python train.py --n_layer=8 --n_empty_slots=32 --lr_router=0.000218 --train_tokens=321000000
Below are experts of layer 4 (counted from 0) of a mixture-of-experts language model. Rows are named router (the router's row for the expert), down (a neuron's output weights, with its number) and show model dimensions 96-127. Each number is 128 + 24 x the weight over its row's rms, rounded and kept within 0 to 255. Numbers have three digits each.
After each expert's rows: a language model's description of what the expert responds to. This comes from a sample of Wikipedia text that the model never trained on.

# expert 49
router:121119115131122063109135111174176106150101109127140169130143112102091142138100150156108171146110
down0:145160134115145148118100113145133132168127101124144117142126105069171150129165157140135134136076
down1:128105148131148111147142103160096125157145129141162147108073117187117146106172157128105111104119
down2:114114151090129119131156098147167111148148081121141154117095117115115134127059129109157144094139
down3:140137119109113119113097127117145119097136104135119134138138085118103144119127119159125110096115
down4:102104151107137101123092125115145141137143152128103170133138077105113118175125127137125113110143
down5:124116126151132109120100099170085111122132140089108163122126137097130120144133094137129091147163
down6:164143086110133113119138094123144123094136151088205114148127122179134156059127157120119126158112
down7:145151116145122127125127161156125122108128107149119152091130111124131124101129163132157103091125
down8:091154120137149136103143113075120171107161140109094111121099169100159110124142104121095096130157
down9:129106148100137089163070143122158156095117132121126142174138114167131126109133105125099082126115
down10:133120139133124115118136123077138117177166136152089109109184104112084106126107134117110105119155
down11:115204138101109145149119198136118131105110128158145105166125133086115127085165141165102128112117
down12:127120110132140127124128172133149136099111138138118103156134139163129116150137158085134101143088
down13:161115135112137136132130132114108157096133148134099111160194152137102115124122147145103126144171
down14:159136133189118146120146136149125126140148115133131122165095115129147098097123129113135120107130
down15:142115115150121133088148137086103081155128109127118109132171116156158111118163141109102102114158
down16:137112120119127088129156098135101140127161199105134074109152152136173148128131109141146113139139
down17:121119132128085163126149056127117091095136160106098168117125104092163078182149152124142134171136
down18:082132145085120151139096126104135183091122133146110090137131112136131076158134121113111105153133
down19:146192127131099138130135109126115107160161164123150117162155160085136139131156116120093073151154
down20:124128115147194117162132075168104133163121104099131107105067201167119141118113121153111124108154
down21:074095133168147156104125169144141156097139114135132101135122119118137088123118128157136138108110
down22:117130143151151087143157129146120070107118128142138164136099100114130109174122133137119136129125
down23:152151163135113120139179101127156109127146127090139097103148132166144154077125103137089150132152
down24:104132096121133162117116131104161104161166131143128123133080129128135126113114089110124189113137
down25:164129108105110167086114130127167095122130149108129105159174127131144140093100110105101143133132
down26:138151160151121118114136093183127135140119171133122152161128157097118126091089124126117144156150
down27:130130132133131101104143108084150128145164098112142097157141118083129150151133095142105161103130
Role nouns after as, a, or became in biographies, such as coach, director, member, president, interim, and singer or politician in name lists.

# expert 45
router:153143127120074129123141126096124086122062101147097130160118125099115126178107127150107159134126
down0:128170122069155097142102126095103134138085109123167163163157143118101128103137168133119171129124
down1:106134131152090121126132135146121197119132140158175127080121097120126143135107117074112119147119
down2:157124156124140130134091160116108169128134115096148149141081101136179134135134073129117084134166
down3:113106141157109135141116085122172100135130129073133143189079156092149116134126111134154151167177
down4:130100148136155118089161123078113138154141128129187103139174135120129130107150130096131128133095
down5:172113138144154105159150081171128083128159147135144080093101104111119167147096167135095151122111
down6:132119115145109151103118130149105110112188137126157115121103127101146100079146134101162135100145
down7:151135133143187095113117083130121181195108121135152141142109141115149176136123077118149129145090
down8:123116099113137071083127080169164103072135122103158135140122102086119118148127169141118111134084
down9:125110163127149133169152131112159145149107104166116124106072140146140138144125129159153112127141
down10:120116140171128118085114101140124155151108135167090146107117161132128154106122112148156172129096
down11:106134155157136142150120151131105127115058121126107143158164152073101116156127125109147157152146
down12:127136126128098139119116162121134151124132120095110159110137127070157147118160104120142098145128
down13:148103134071123117139099127141118159086125168102169098121149142125136135088130142151092133167178
down14:120126141125138108153153087137132138152139109106159145108097148153179139120090097147130153104125
down15:117148135136137129138122122125108131109122124138157132136140141107117104159129103098113134158165
down16:165105128162150141115101140122129098116159113111134109134110123102106114099150119126139108190171
down17:119105129142132090079128132159101152123119126133132168149114130136146146099137108110133144129168
down18:135100112148182148135157127128133104108099134103143121167055097122129128119136093160148109153166
down19:145123118114120120125150062161105140171138136084146091090145135114116182117118134131127140162125
down20:084110139122114139116110081103118152136115145102170153112119133094186147111173141107090153152169
down21:130088127096109135105109156136125110115094083115126152192130131110154147150085088138144161125163
down22:139112147141117107109081092131156121114141114102104126118138136123125137133148115140124119177159
down23:115096152101127138104107123076127134142146120125155122145125147125111149077140112111116104144152
down24:106088170103156123101128150121132113105164145126136127134096123119134121093118137176139095127181
down25:101127084126120125119146158106127135117132134131169135101085144120108135125125143104162152153113
down26:106090136135141133125091134129151159100182116128132148119095089164135170108140128140128118146134
down27:149141099139141118115163148096099119148083137129153095110137112158152148132148119144146119140166
Descriptive adjectives and adjective-ending word pieces: political, social, human, black; skept|ical, melanch|olic, rambunct|ious.

# expert 11
router:124133147114130080082117131115135136115067117176138140150126141139119148126094140152135124145167
down0:101104135160110177108091099086113116103200134127129177104164141146156122094158102134159083158135
down1:150097129098139122190128112108125139130206150131138124123124123150117144098125095114093128077176
down2:125159157179115099161132092112130107110122081094124123107123150130148117140116134139155128073111
down3:112111115170163139118134122126175117163115151117144077128119099088142095135117108109163145135128
down4:097133139168146147136110079093119130110124142115157129134087103107170128128154136151102110111096
down5:142115142170133140161121080092143133113138121107155120127061102112177129107197154174115098104084
down6:152135128099108151180124074090111137118150142123148144149185125138161149131124088146142111127125
down7:109134145109158130155164163133116123155150098189115171131134120161072122154140138096069138130157
down8:145131134111133109155163124127123132163145106132130144092079103142137125133129137178112131126116
down9:127146178164092142154116156131109114140116106106125135161149123150110147118117115118103071165152
down10:111161136162190121143112111172075122104136105123157141136098195134158080092177103138150115152120
down11:096136118125126110120100143141101126166167155106112151155183120131137123111088170103144134129143
down12:125081121193132114120138076134146088148166137113103122124094122089158088112132135139116101138121
down13:100106129127107109147148085141117091118124142089133131120120114081149094141134141135176097093105
down14:119128132123129176143114149117162102111122134094111135156078126107145119145139143159132082129120
down15:114130108103117137121103138106149136114184079134124152124140114152124158113140175127109107144131
down16:113144147166150163124128106110138141132132126093182124112122121130125105132132120104129142105111
down17:164129117141139118143103172143140151098098124133125139131166125165134112181116154100152102100095
down18:104134125109180134124116141126120116122146106143114171133108135148119147125173145168103147147141
down19:172135143147111111141113133134138126140064106147111161137175130133115148170101092111099191088133
down20:146124104132145087149128137109107083157112145111155172094114085141165094156154112150077108126096
down21:140132128120116153190104118164105158124096117106160136153139128146170081146121163140139123146107
down22:112101126126135113112164092085138097103098145115156151142126095114158117119176126144113069149109
down23:162123148127130125174131138125115162140170125106115184147147118174136133132090133124136113110101
down24:106097131157166156125140125138160140135136126131137109104138133158131130111112151139100131155146
down25:128124168132132128092139157156157091150125104127117132106129122117155114113195114127123129130090
down26:124123137171151161145096143122160140123115118121167117150114140138133117088120150141141124132127
down27:113165110163137130152131098120145114182218086117154118123150133140162150103125086159117148141125
Function words and possessives inside titles, names and table cells, such as of, for, the in album, law or song titles; also infobox labels like Preceded, Starring.

# expert 24
router:109121101123142132123138093118116111124065100132116139126101154132097162129092157135134139135183
down0:110178134107150121126142132141128156143166108172143124151149158098139139104139131148175139155113
down1:120110092124137124142141117135120153166089118156150115108135109112158149122067123155161158185125
down2:138123164128121111173149188144125159117098154181129115137155126110118146150179139119152094173168
down3:123116090140153136111114126108105147154140152161120083115145140110143135070117146124081120167143
down4:156163080133122150129121154151129075138086130149121133171087144116143138104129174135154158123117
down5:178139106147090135142104130115121115133162179122116111155110109126143129135111161135109153092125
down6:117141138114155101147133128138119147168152122150164125121149150119121137122152139157175132179125
down7:170116081151134113165103138162137110116144117106125128141127087155185174137106143137126151153114
down8:110170128077131118130131107114116136139138157153119147154156185119103154139158137161151143138178
down9:136091085169098153124110097137139135095147135095141103158137120133142130128078106100108149136115
down10:099140098105116144135142105133115159174122129107138134139163137121103151099130143147141180176149
down11:082112128119124101091113125159128128136175108088111127091177100086139086133122126124148113149087
down12:114115150099135133145097157121123139088177177150110141096155109140147136111172138168130080100129
down13:136159148091127122123152169092101118144107141148134120152114160142118117113170153152159125137118
down14:096130157100127130142105108133124119130135122115180103136153130114148083166088136119182172144077
down15:167120149113163088156128188113144123151102105154162139133151127140152170123099120163137114104137
down16:092121124145141127065124151139124103077112119134107158161114144148123132118087114108116131134144
down17:121131076134105116103151133105148092151110128142146112134102120156135178110100156142129154128129
down18:136126149094157105131127177113134154110186156165119147140110116094108129151163089156096091113104
down19:115133097136121142098126140114083131080110102130135140152121116161072124129129124150130068142147
down20:128120154096113138099110148130123169113155158129080129139188118092114167165129117144122106137107
down21:117122120160134155076144126125126137098084137120120147158120138122104134100128115135147142123143
down22:139132134150102108127153139117152118127104162150137081141083196131153104123135122116150155141125
down23:178105140109125104107099137072124103121157149143131153149183115072086127142159123125127110137147
down24:125146129137111076127145128169118130171126131173164124148124145132117184124134162129163146146166
down25:162112141094150110115129193103151116155110092150133128148141118160114157114113105137103131150143
down26:133099091162122136132116107119158122117142134105162108105121103123182123143073112101125150132105
down27:148137119140138118145125125128110106109118132121101132137101126121117159122084133107093125145146
Past participles after was, is, were or be in passive phrases, often before by, such as used, released, born, recorded.

# expert 33
router:159131145154089100146122140101169129127076098139148164081085142142101104163103145124092167127142
down0:156130172178099157148143164129098132124122098120109071159140079134142117079144137058121127118128
down1:120137170115083199118128139122175161106122071132100112132123113131132115095151129102103125137123
down2:139090129142110122168122105101110100127053141139123118148138117074097087153117087106115110131135
down3:125122095112106121156143141163118116123142112114136160121080104147104173094129111166123108140150
down4:132093135085108069117158134140166132153094101142094147092137122150147112085119141093126166154118
down5:134115112135150114106135162095142125139094090147141141133120143133083125124105118127149156174136
down6:175130130144124147099139112149115140116165153146127131125123114111104133052158105117117118116083
down7:141106111129106132116152124126110147141097116136122128140095144118087122151134124145097124192128
down8:127128131112109155134120146155166098145175128136146191151159081134145155084155137121140097182123
down9:139149108146129153096124104099100145139113102153166116140114153102109117140107129119125104159090
down10:129137138154136144132150109123122123161100125123098132148156120092139133125102112160098102136134
down11:109137172173165153116122088130127140141164127141106145115170140105104104111135113127074112115093
down12:139155130109121108091166115188148084103103091133136128097109105070109110156118133149113108119115
down13:139119102118151106134140120137161126132145102134193121120112093162095143106132081113103104078143
down14:130157136122146149111109146120110133085094185121097131130138176126137112152112104125135153121148
down15:119094124099088172088132116132142174117118155096139115100139126147109100103137114106102147111123
down16:130118117125112115135131104118104138132084126113099142154169128119137151103124122137154142143104
down17:116143143154108115107137144127128098102142117156120159132131123113118200154086153092137074133123
down18:101132129149121116132180098139131092128093151149106113125150107126108124155112139142125088115164
down19:177109153118113121132137109138071104168175117149125123134118135174096125088125099149104099157139
down20:123136113101145090130151118085099119136072166115160095124139130167118090149145121129117127174157
down21:113136078152125156143120139123113156138113193127099112136131145145122133117139148140128104135172
down22:139133147170146140121092113144181133177138078147131141067094125107129100134141138138140162115112
down23:108185134125115125155150140155104098112114124080161142149137150066154084153128131090129125108160
down24:125094141147143141098162109154108102127080104096108094159145123184087138090161121104130120138118
down25:150102125138094163131110112147149104130145152128145157119110122128098186071160117131121124169127
down26:141116110096167095090119125110077133135095154114179132095139136130104123116118126124125127143153
down27:116142122111122154079145140122117135134146099138125144091088142133069147118153131118132104154103
The article a or an (also another, some) before noun phrases, and column separator pipes in table header rows.

# expert 54
router:166116142154116098131141144135119114145092134128115136117110101137151116173112157147110114115162
down0:124151121149152082139151119094114077139142117124159143150106109157132122109118121123130123148147
down1:163163125156159093159153122122109161143094111168125129092122083139123108123084137136163128127145
down2:132142143139131159122110119107152118137136130150141120111134111144128112133118124112126127112145
down3:150144134135154112138140171106129119171093114151138116099141130137117105106090146140165152139122
down4:178103186094138065136112149128101116151154115108176126159143117126109149114129105126114147110159
down5:130156130172167096157111138148127132096165110158179136116133149182090122120141121100120109133159
down6:133107115112102180191107075144126143146125101146123075075136128108122102116114150106145131167145
down7:143133108129088119110147095116115106163137125153176093161171113099172119103147092166134130088116
down8:081127131119141136080120077130153092118077119140121125137146148127172111103152104123119153129147
down9:133106144141124084117150108113160094186106116154099107166163123158103133143112141169121142113161
down10:139124149101086136096107145153149175133141146086137127104162130104112120153118142075116151147112
down11:128182098090091163073115160190110110150118099120116163133120145161092101156094127134139118126156
down12:097129143114090130134093088108129111127064116142144090099165153122168126118171172140126145154123
down13:142130161112121129126122103114179108069136141153111118127164134122114158116156103105113081119123
down14:111151121131137119077132081118107099107111110119151122148122132144149134156159144095120150114113
down15:144138111149107143129119111085119124108170092106177116103088150097141131150158154142069113138125
down16:139182127106061103173135152165113154117125107130124140184136162100152114158179127129115145117128
down17:106135120113146100121111118134120108134061143114133158143169127150176148149143125107126117120153
down18:124139129174123127123145142140153148169104131109133163152105155093097122116108116132112173128207
down19:116120147156121136119142071100069188137141148123158092149117096135103094108106106111129118102134
down20:137123148133167132075115071127081169119140125143133087119175105136116162127144082142136087101137
down21:127134138082114121147091112130144136083159090103121134146169113126138162110115141118112099128097
down22:145109105163175169126097113130141109075166124127094101110153113115090117126127133129083110135165
down23:147079130115096121129116135129111123128107123173140128106178144126093145131111115129117131124126
down24:090096100132147141180133105129122161163078136134147082131161133098116132132080153148146174143179
down25:164123180105114137137120154090134133146154121101120157117119113184119164118135119136123111121195
down26:161131157159116115169131144132119139147142113113142090155163092112097120122122102138129162130134
down27:100098159129132131132096092139057159131138128119126160131160119110133123158103126150102112134141
Vowel-ending pieces and particles in non-English names and phrases, such as de, del, -i, -a, ü in German, Romance and Arabic names.

# expert 35
router:090110155136154115134175122125121136122068130145131115136142133120107182132105160124109119140148
down0:102115133117138150143144107150173118127125136122128109131174070144142141130084142105114117119150
down1:183152106106149112145145104151110124109103150129112140184159100128143134132130153136123138133127
down2:116131135133164128107165137128098126110133152121131121115165146130068107092137131158143143115142
down3:112165111142146130122131082136147156132136126141171082122127123122138134107110120150140117132053
down4:101119116148118136100152093128117148134115084120155158146104158081123122103126156091158105131161
down5:124120083118109093102144111125100120169108116127125129137117145146151144121134129164169164152182
down6:112132121118141112073128164120152138121094139152104148141173142090082148099143121120150140165182
down7:170138111100168127145133112138153119118165180175104115136127155135104111133172145184136131146190
down8:124109186120153117110112102174139112094115135140135127171142139126131135107120133114071103109138
down9:107137101130098145138110092145145142091144149135147139138112124153151104155073108096117123161113
down10:122148137129105119096089157091159115104140145131146143117130191140122146139141080126105139150085
down11:159128137109116075131073151150144083160086101117124099140144165099116160111124102085125114128080
down12:129124130133141122137153131153088142159176130136130130165102087130100150104134122159141104136134
down13:135115148125153143131143142145093120071159159152106119129138140142084140131203111119115082095127
down14:149121125125161144146159094155113144119161102084174111164095135136101136126124150163107142149127
down15:102100069133131103123156139143127142103112124145165122105141116168120121095150123136129116137109
down16:166122144113094127106142135116096093127139137095120151141136148128169110150136140112135129109151
down17:155124142140107132140127098148146124110169112112084141106130132113117100138106128180086057113115
down18:165135067124112114136163111167155144136143109109135126112145108155137126116142160127108146112129
down19:127153125102093137072093082114178141143150161124100154130170146090164063160145081119139119138092
down20:126169109122121106078147122123116119154102123150101150120156129136174102133105149157125122135146
down21:152144134137158116148100147112107130156125155141137094120157162148125119125163166190130158152155
down22:123101123119138116167159105164127131128079114141137118177114104182180139132090174119138157113116
down23:155111098100155093161157122112127134159134122126127153122093096129197096162097144153136159140122
down24:118127140135117170114094107151167163137117148063143147121126151115163114157107112116140157120062
down25:125140139098133134039141114138123151173124145131111149113138163091132130117131126095167156135145
down26:141109118108131081127122141112102149106140127124090158158111104130179125152122152159124136121156
down27:151115124103137113183138120116098131125145149136126125171149126129114145111161152125154148166144
Action verbs in base or participle form after to, not or would, such as board, train, command, record, take, make.

# expert 8
router:100124128145153111105142110145130141116072144123130124126132153147137164111101161141143126126160
down0:182141124161157084102166149108108117096138118127121158165151103109128112109115130136136112124116
down1:161162148090156120130162139123145096103141141136118158151108174122137114142137125133115111166139
down2:129113132129142148112117126154179117108123081074136147106116114145138101143084096081084131118143
down3:119145106153152108134127090117169165158136122111133081096139121133130094109115110104129136139059
down4:079152130135135137127136103147075144179094143122107127146134161109133127124167074081175132159171
down5:118108129118147115102130116129152086140114083114141101104113108137154152124088113172113130114111
down6:129117141112126100156118152113102119177150157138123134098120142141136143154140088116154139165161
down7:079087080160179123138135123154093178108121109130118167152137134133147129111137139155152148130136
down8:139166126092158118145083117128195132156128162147086134126095170077134127142154143137135125112135
down9:144109149172134091159126122144138098135147116135144137106155116117143126132140133144157108103121
down10:139108126103122101129133137106093097158114138172099122135152131118122131150151123122150139151181
down11:108131139165090109105103145156129080114142100191122120119135124146101136147094081132135109096079
down12:131166131126152149135176145121127157127116112131140113124148126112099105140168119124168115082079
down13:137098137125129137090128094170143078104152138116167119104145080119117155148067122126126103152096
down14:106160106155115141132153130113088116110134115148129162155138135114121106121158146179147171134175
down15:170147126138103149101093095127171130113104113103122135112136144150132122126099071102105130131085
down16:081133095154122132128134146111109131129108145095123115109111157158131120099138125140162114098171
down17:174135136171114163100122102122135118126173149147139123126131084118111115180122103142126090123104
down18:104156128121164083131136138122071138131112128108109133156123132142156119136131142137139130129155
down19:112181113150168117103122147112117121137215121104118140111116114092118096118126113167149104119140
down20:113101114139159091150207120143108150129137145120104155148186143072144145085129138151142126108137
down21:130147152118159144104091104116166107113138129119144144114115103140120123150109077139103101109116
down22:145126120112130086143152130128094123154089084135131129147161150158118153117141158163145128149176
down23:126100151145144159124123123137129119140144155102123135135124104108089103137133118153117124135146
down24:173139127119139098115113169125094158139155128128116152113164114126128116086162122143108095149123
down25:098099114156149122163136093124124141164071092117129123154186146131111159130120122131166130140139
down26:088171152173145149116162100157146128134124078139099125119113147151104148129115115148147113111117
down27:142152127148164092130192118132120104105141118143124127167178095102121105113136138148111143145127
Main verbs, mostly past tense, and -ing/-ed word endings in narrative biography and sports prose, e.g. joined, wrote, inducting, returned.

# expert 20
router:129100166121114109136138112127126124107096122117099141105117072185164127173094167138156087146124
down0:143153111150077103133142176148151103096132147116065125114128179139144141121116084103087139098129
down1:178094144103118154153098102133145119112131078142123138115145162108118150165151132114115103139144
down2:115167121108114133142138149138145144128102138155136105135137185129104141130110083120107142086134
down3:150094119112126149162099103079138155123180104135122153129138162114138128143148138111090123122141
down4:125128128144109143148136139168145111098163135159108119121133149137142127144152135127108099144117
down5:087122112110127173132114156137132129098107101144142144111132148167112152131117108132092115135126
down6:115117103145105137106144157109135144156140109166153142128114087120096135113148148122112127145126
down7:128133129058141141126120119170143117134141114140091100137068142173125144124144132112119131136145
down8:119108130143103136097112161108106135169099122165178114112122167107179125134137094135113109100145
down9:135124114165119126167101114110101109105115151100103161103160182109104134124087086119134081118129
down10:102139109166111116146169073124122137120092110103090118147152112119156158145134074132143140156115
down11:086103159128168140136140157144167151141193110143134122142122152132162142127114150106113164119153
down12:104143159102136131142160091108137127137080127135135141123131161101155153114157134152139145127088
down13:115139125126135144131161123125124148078160148142136112145165144115135132129106150094077144102131
down14:157123144117099135145106091162137147107128131115158113143125158135144128127157128113119105103106
down15:093105123137134186172153096152086176108126140128154115164176163126097136121114132077110123064149
down16:154074142077099107160107116117127161163151096129141133119131129140148154113125123116156166112153
down17:138145108113130156107151134138146100099188101133120103120106165159108128118162131120114120151136
down18:128097107164106126164147131124129153090087103118147119148111107072117127120113163102122175093126
down19:119157148092184130127152121128078137148106121130145106098145172187170141127160090121140164118109
down20:097095138121133103092153139111094125152084135114154120143111143127132133123186140139135170123125
down21:097126118133117138159120135119117088151106121146122137098140153128112077137141097073086136094146
down22:117152141122140109132144139142113142167126108132095120130158136156146162101088116094118162139164
down23:127145126151113089117143139107135132124095123144143121129122134132142116119126146168118146133108
down24:118126089133116147145168146119122136147142162121160102092119148105115142109123163114133140085143
down25:125145128124116139140115117146125127081119126162110129110138168168110101134114148150131125112115
down26:119102098148104161173104106148129116079105116174117107146144179134113102142113140090101096113154
down27:144126147176161095126174118099129133159116141087104163090126118128106149119121114134148122156143
First subword pieces of words, often right after an opening quote or parenthesis, e.g. "le|thal, "em|powering, pro, comp.

# expert 61
router:108087161163110107116138114073194100155084146143125105114121155144117178180126125195116145119120
down0:126099112119162169134122104138169110141102147155083102114131144111139118090143124100095128147129
down1:141113135146128101129104167130151142144116131105152094139137157121137120147131108151099118133123
down2:088103127109145187133135119155158080097155133139107107134112140135101101093145134150105122095112
down3:130139141107082137141134102145097116118132119111173125148150140135190154174181116140142113138133
down4:134128084137116137127122144117141143159145154127141155158121114124161125087130076092135126137176
down5:103151136163160153096106152130147128093063123081145116113137152133147083088143123139131129157129
down6:171117125170109167090173110129122166123175138111131173151118109105150152098122127099125151133120
down7:147141142109109151134080128155104116095132141139149155133177148109145151156136151134123123110151
down8:135138129136088119133131078154116119153111142135100096152135161089169110176154139117168150105117
down9:142114151131123140134122174108090123120160161121127103115169069150116180095110118102113130159115
down10:089164111147138112113077187128141179131136148112129142118145126135123132150143093122136113107128
down11:123133120104141129160155072124117089132115125138146085111114110102126128166121100128105099151116
down12:109149113141128119160168082094090126103120124135096139152124138162166158137136133118120125159146
down13:163153106154165118139128140146119124154124105129156092137130119110156096144109133137111158140170
down14:114129140121123148110150107092128116100151125095161090128114134129147090142139101139073129138147
down15:080119112177149114105093157119186129097130095120133133115120113119154094096155136141113117158098
down16:109079108109140142128128157113122098105134102124100137078123147124147145167098123152120107110135
down17:116136139158137159160145164138100111179133136073116149093119113091145142124089121093138156124094
down18:149145140148156119109119150117138165123168132146111102098128122177088118137123132094120131081112
down19:154113151143124164190089101066155172119140152080134149109155093126161116142111101091076126113121
down20:117121133122169102137101114115143102142148145114113161148133071081147112154158110110091143123095
down21:083132126115131132152119081143118131181113144104146074120156108107175137150178095108144126114097
down22:134141117106126123106157071121114149166087134141152099164160128155132122113124095109110161151113
down23:133102159155122121110155179142138146072133133162113144132112121155153128152133151122164150128105
down24:140119132103112116151144133124105102152123138118142152125123111110141131135074117083124160124093
down25:144146098087131105145084151143144125121121134090159118154159108102106091132125100103111167137146
down26:219147116092152113124125120114115118123113127123116150119154128113176129121106122140168112138179
down27:114114103150144096151135104128111159173130137101117090083134115118165115146165108124172093152134
Common nouns and pronouns for groups of people and activities, such as people, women, children, those, life, work, and came, often after the or to.

# expert 56
router:160106149119104095116113126144154146142104129146116150119096127100158146166115124159138097139172
down0:185135167117086155168101155130156129103092143145112148117137114067127121120125090128111115116127
down1:127137131068132129143137128112131139140141053154149146152116120110155154138133166153153137116120
down2:178140086084131060138134170149145191164105118138176118142142104133177142160114165096164147149164
down3:136150152095135113135135162120123089127102118122112116182156110171120133112139131105113157122122
down4:150142129117143135105118168118150143118122119112129109126139119117157114138152115148124106105111
down5:115129121085177080073151158122141131167138112145144123133126119133138141147137137100152175181114
down6:150104151132111122126130135077130095132131144165133127170085167124099143106173149114118105160138
down7:131150124062115124113148143081130172143131128129149106131181127143122146120148148137140090081105
down8:115165132156100129100141166132174102145086140139138149123145130157139120152120062125111139164107
down9:148124163141143133096112147120142106144152113154151165132102131154125112091097084116164140168136
down10:155156136125158088101107165112095135150161143127173143163129144204178137122120126164145103092153
down11:137150103132156133111141117119120115110128133119116176108159083133166158156138111171125144124119
down12:134147114118081123095141152112173148142082116169148124113160126099149123165164117153116146110115
down13:156132130111114131107151093092138131056125156150132152099143083083117116152130114123075114121126
down14:121114161166096144166106117137126139138147153209123125155113118171134103128115124127118078148135
down15:151137142114117120153141169118118139121065167095158106129161121111146113101124111136156119114124
down16:194140127105190101121098145106132167112156120122151123143099154151116133174133114124140145116150
down17:101130135119122168081158140121160128109128127158101191108135141147098121165158135128116151126136
down18:155119130129129129137123089146108101086104147124126141130156119042151120161123099106139121154102
down19:117125118103132167141130125146140143138089101132116136093101116121104080104169119176119167111120
down20:131141143125117111159112184118144121127080120133116132143126135116148175127122183135137142089177
down21:131137145087113112097151093106100111112172087138119110084138118100088136095131135129144128124127
down22:166156143147144104168129158138128151107141158173089129140099119149090105098129120143085117113157
down23:150139131178178147169129124122116180129100155167152110121152097188131170120143103126116124145133
down24:162182121138121104109164136108116143174124121107118114108163124068156142133163142107088120081133
down25:140153124112166119163148142109062115130160132131145149108125090164083161127171162145146121120149
down26:086139083141095120134141129131114136090110133108146117124116137118102122110169126156134157116142
down27:155085151146145123104132156128131114120144158104130134114095128135122137134128114135134097114135
Single letters or short consonant pieces, often capitals or word-internal, within proper names and musical keys, e.g. Red-b-ourn, B♭ major, Wither-sp-oon.

# expert 25
router:129132136160091103150161148125137109150098119150113128149115096175127139166123129170103122114106
down0:119139118118110174139079126104153200099063145121077151162128152100132138130155128113126149139147
down1:120141139110097187143106118120117120124079103149126105121146144157096105135118150168116098186140
down2:139141143110186108118134113115096111106165119141099107073127101153149103148167138141077139088162
down3:172103130165126129142100149164123111126164127152159120091156133114078177128131177127098130105126
down4:135123116108130138102121088132116134111128156130129163171148133095109104101120118123138166135140
down5:129092120105141152147138103164140130121108126088162161157163139092154130093118125131144136168113
down6:147169071100104121121134143137134125159087120148173112126115120180099129079126119124111156150131
down7:095119142076107133098145162122132175138167120132087141133125138154129098153143130139111155157129
down8:124064112124149148119124177109132130163109142124167097108130116130145149123149124127117082052106
down9:137096104125102134161129136112156159113086139110106150127146107129170160123133092133146157144128
down10:100097106142147125179094155104131083124106133163142119100149119084131127121144149136111129094160
down11:138115141102145105081155087114149116132130097126120109101123127172102091096147124115134129093111
down12:146100100134125111139136158178120160138119144122125129125097120084129121144071160155132138128159
down13:135122107137133112160176121089117134133163137124132148102079125119133169106160112120096105123156
down14:112122060162135193128099108141134150124130123137162125135146150083157133107120124117129160152147
down15:143141118152132111148178125102088105111091121114138095129157099116098135139106129110107147170188
down16:119091165130141145178105142069106077140090087157153100122132143122136141111079141125111125113135
down17:161085107143119151127105131126143123132121114115151112124141159117095114159143139139159105109130
down18:079089118151103116142156129164116107095123146107162111114184121153110105120141105135122127141146
down19:123093159140152183141141141109113098126093099129091144130067143134094111151187131147136090086104
down20:127136137134147130145093134110109095118136091126121116156114097131113168091147105112116109154101
down21:129145132110106118155124122097095119138075117138135120070124135146134116116133146121103150090114
down22:079139120110103138126125141144138119086126107122127119119122173126130133115117105144167127087149
down23:090153070154085122105115127137145127102079117164139111122097124147159106127140112089109136141089
down24:142153118143173145135112116125156112124138157167147169126132117116125108095136164143137121139180
down25:136134124103139119116149147078108116126056115136135126126109121132129091158170109123116120145096
down26:117123120152136118144095108101124113123061087142144121100160127137089109141103152087132121072137
down27:105148155129114078092183110134130147134142118086103114088133093126170129099135149104110108089141
Tokens right after a verb, such as pronoun objects (him, them, himself), adverbs (steadily, significantly, widely), and closing parentheses after "(left".